From a checkpoint of a small mixture-of-experts model trained on Wikipedia.
Training: a variant of SOAP for the experts, 5585 steps.
Below are experts of layer 3 (counted from 0) of a mixture-of-experts language model. Rows are named router (the router's row for the expert) and show model dimensions 0-127. Each number is 128 + 32 x the weight over its row's rms, rounded and kept within 0 to 255. Numbers have three digits each.
After each expert's rows: a language model's description of what the expert responds to; "mostly gets" lists some tokens that are sent to it at least half of the time. This comes from a sample of Wikipedia text that the model never trained on.

# expert 46
router:116060162102132073140147091130108184155102133110094117117161105147117064092168170131175016134113094173116139109185125112128097166144105173131167153144156157140079172135109161141119170111123153111079119077154130112131105135154105116183078138162141118144103153151126106181048087141107081114181170146129114145124103117166055103111154111118059128120151062155134128112168111113165151123133
Capitalized name starters
mostly gets: " New", " North", " Air", " High", " Green", " Black"

# expert 11
router:113069117100129082094122125142090142138179112059118105122128160144161066114141161150177057113101084136138118060122100084153097171147124124115144134163137134159144098179146164093133145162125156071073117142195172075110122149168121109124105159152152083139142184158124115140073098096105090124217121168082072152122088123166114149126109156147117170113124092131143098213144129130151162175135
Word-initial prefixes
mostly gets: " Am", "ro", " San", "ec", " Ar", " E"

# expert 6
router:096113160115126114086136132117158116136116163127123120117128180137112140018114134134122108107113115120092105123071125178158143143068124121114192107151165159151145180201091135132049136180149112164107113165098225121138165152152115148162098131118083133148068121148106067137116099110096113030181141162127152125090095120138117167112136087141146168135097121159164116132125139124190117108067
Sentence and heading punctuation
mostly gets: ":", ".", "==", "===", " ==", ")."

# expert 39
router:060121127124154097075197079193145165149121105085110121110178137104081071112147121093141121055156090197101096136143110142168072164081112133137178136110174160159083153162094116169116150140100127050086126143215151124109144122133120120133133118124156123145121117107109116134164125078122136088182147148146085160084103122157094091147158091109088121158120111096175118128137139111193165160170
Capital-letter abbreviations
mostly gets: "M", "K", "V", "G", "W", "F"

# expert 7
router:119114128105084114086116099160123168145080086117099119105151121127139073105157141121139107098122110152107106097109125133125032169124117187084184102150197187160091112189119186161140145145121091090084133115160146084109107191171113094138106154190140140152132143132085122155077109113126116133191153169110107169147110099164101136135143201105050116191118072111130101145121122116189131147115
Non-Latin bytes, name pieces
mostly gets: "ik", " David", " Tom", " Sam", " Paul", " JPN"

# expert 58
router:152102046096099092092180089168117190151107179153090139095168131154102080083190137118157034045108075164116118119151128103136148181126115165120130147108117121152058144142054167122132137167108064140087167143145147107135089138122141120195103126148143101153149125128088109145098111110112103130147159134100133151171112139170117134133198123128104153139121084126189115127166177100118141144114
Dates and event words
mostly gets: " December", " November", " August", " World", " Year", " year"

# expert 49
router:106119071091155104087124129168107156154122094117104111127124186155145157121126125069159122098120046195143110177117147150128084152191066138147169131156077134142136145105091138144128166093089080086159145188114138109119113120143093100124134136160071124145149136140115148146110107121086102087124129161088069140204104056130088121137118179145120129125124174125111115207126181117173197067112
Commas and conjunctions
mostly gets: " and", ",", " or", " but", "),", " &"

# expert 51
router:092123130102170134099106127121138130107122153084129110137136169106149122077145173133162074185144132131118042091156112154154111168182046120129133135138140186161128131114094125119061112117089041029101153122162167092078152147129053100124087145189123141120103127142115076139089117119124092111157165084135106177172129106159141132134116071114111132172100111112160125147155164105127174149167
Brackets and punctuation
mostly gets: " (", "\"", " \"", "),", ");", "("

# expert 40
router:128108137127164097044112105192106109136155142101096091116139148099063126138178179057119115081201106138085067117180112108146127140105061168146144158163154140154133119127155141090145151134119084063108126146142146079123139121172135106148107137131092047137096175091156112120085127114136150124119137148155117132108129072144139173189170087153137122155132163172180117171130127121200137077173
Word-final suffixes
mostly gets: " States", "ers", "ans", "ations", "ions", "ates"

# expert 29
router:130107025117111084077136132152121194149173124149099148092151146121063083098116120153147114143122102159119071103137086082142109168118123135137116123134142135127084158165067163146097107147125097093107115105193152131089091167148140119126118103127155085160160159147057117140087111059114137150133162223050164148164117142154138177125168171167135148131107124117135083121174166134173096096135
Sports report terms
mostly gets: " p", " l", " r", " football", " game", " Cup"

# expert 32
router:133120101107113134074149114171112138165154088125113097154110161125128115098132149150144131075187138173105093106187075102160112143118044149146210107195174145155055193179175151136120134125068112127086140180170154108060093149119128119122114171144135142152115131134151087129195093099148180134099144088075168145137088121123094088140171108148109132137121074148118088160109115130089153143112
Coordinate symbols and has/had
mostly gets: " had", "%", " have", "°", " has", " more"

# expert 10
router:126133142153118102136082104144118149151139108139089074162152133076130125109150161146121110123206114169103127105154117111114114161133107160156169073130091120172167225183161161086102153039108110125103231192124152135093079168131068121126115144120138120135091174159146127160103144100142111139105155092044160132137103094122135051137144104181132151143155148105112122108117094087100117137105
Verbs and quantity words
mostly gets: " from", " were", " are", " be", " been", " all"

# expert 60
router:117087093129120127083119101164143181111114124126090132150125150126006105098203151147126144099166086086085118085156125116142134144136077139082149096139161134161107109124141147131166168128118083097092186167139152070132065184194131130205090137136136157173130110119133124139122087115100112079129166175134113138063111095156096133174172184096105146145125119106184121129167110119110151082134
Noun-forming suffixes
mostly gets: "ation", "ion", "ism", " name", "ics", " use"

# expert 31
router:113099099123129111114138130187078107103179071117090097151143148121074066162138157161129097138139100138090118115140115110169074178155106145166151129142116137149077112166196146103112135082107091073067146198138113101068113179182134150130099175148111123143124112167099134179097134083128126098151124170137081138124136107122083062110163146149119125155125087157169130140155073107214158187154
Word-initial stems
mostly gets: " con", " App", " Pl", " l", " Ann", " bi"

# expert 54
router:129057059085093112145139103149122153135178110116118099133141129158098075143136150144161072142102100096125118101126107138116096177087089159138140107159153183141047107148044153149133143091107116126089141106185147106111136182189123124124097162157108110168125129134104108180087091114126067095216167174130112149133094096176103123153164215150074146138132108139111126166145133113179133147145
Initial name fragments
mostly gets: " Al", " El", " San", " Bal", " Bar", " Mer"

# expert 57
router:109096085093119088106180135159117146152117057153096138136125160148077065075108137155153088112110111135120102056085088143153059175149114155082154108152143117179103172146102158164127161055123154094081135147182168098127138133213128084147107111127148117169108165177085109147157156107139161103186164134138149138117107155153108069146119163107133114130127186125172095143126114073178130114156
Word-ending name pieces
mostly gets: "h", "le", "i", "ie", "ro", "re"

# expert 33
router:103079118102136099115114097143130142152123082132095145089137131113097092137128157142170107099114109133088100139142085182107127144158132164075153157161170180142116139115106168149133163136099094075118133144170121091134086147225132128172100128167135104144174152197087124133125066109053042121222175174107132152101094134173092112129143201128104129111107088128078114120152184129138112132149
Music text word pieces
mostly gets: "p", "b", "zz", "k", "ov", "ab"

# expert 45
router:129085130119086119063115141168089193098108069128128071184137155063112071103143150109149140109138132152097123119124081089140042172147116174087151124145202146154119158170163159146163152075100151142080135179185152116123100119170100111123075178125128151152138122133120096130163112102105124127128162107092151141065101110152111086133163145181108167143128100109147088158138085133161213116116
Auxiliaries and unit symbols
mostly gets: " had", " have", " has", "″", " can", " $"

# expert 52
router:155049105106082106098106108149126119120165117085065107140158132148088106144126130166155135155115115164096110078134077118114024127117123163104147135096184218124159122131158169141077130077121113123097143109206145125095151162132148113142112142138124107151165172189089125171133079092082128080185172170081154142193094125130104126167152151152074130166116101116130114187125141106133141134129
Word-initial fragments
mostly gets: " H", " K", " T", " St", " G", " d"

# expert 9
router:120124078103129102160162116192149182116102141070124105171157151152130070150152130149113121053181111080091118077157114127118101149196101140167120169119164122114122154117181171130139151112112075115110121130115140074096102134144155109175104119177087045157107173153129125214122141139110121055114158107122125141099115090143109117144135150158119130216131118120178093154172098083110101071142
Verb and noun suffixes
mostly gets: "ed", "ate", "ing", "ation", "ating", "ated"

# expert 23
router:167097111135111077097114124134137242129116111136121105126136119191126103097198136105122081140143143174075131095099124142126112148102101151056134171141144155161083138120068127152113157088117181087109100103102192113115138130185119071139108159176138127158107153120090125158102111158153085043170139154159068126193106108129098137116180143100117147190099112098163092131126161099120164159132
Personal first names
mostly gets: "ley", "ina", "man", " John", "son", " David"

# expert 2
router:175108034133117104065170114135092129146136136141091134113173153140116064140148116065135141156198124074107146113133088106100109178128111126164128129189131119172133165131120181055114167108102092117122171092137196162114091147141093125142103119144132120163108181167158077123080093164083075114126124107134114136178138116134109110147119215193112128139110146063100109182156142125106105128115
Copular and auxiliary verbs
mostly gets: " is", " was", "ed", " were", " as", " are"

# expert 56
router:114050075125111101099139129215121166150149123059095096129127202168142151119129143133162094134168104176113113149106108163131061159156110140155151126121110134150110165103077155126164132108108148097138120136114153092106139120130139067117139123161107088142201128154122129179174049131133149099154108156078103157181099082147035132152114126144115151115112138113134060167148183128125187081138
Conjunctions and commas
mostly gets: " and", " or", " but", " &", " do", " makes"

# expert 28
router:093075138109007081153131116106128119203150163119091117236128106131101129153117138080138128119127117111097109137068118164139150136150131145120123089139129154116120152124096138126121153199065187088110140081155133112114097118146114125202125238107128129134087136145125108116166135089155150149182136109111074134088138109155134111145144096138109168169118185097146091162139110112162117107110
Prepositions after verbs
mostly gets: " in", " of", " to", " for", " at", " by"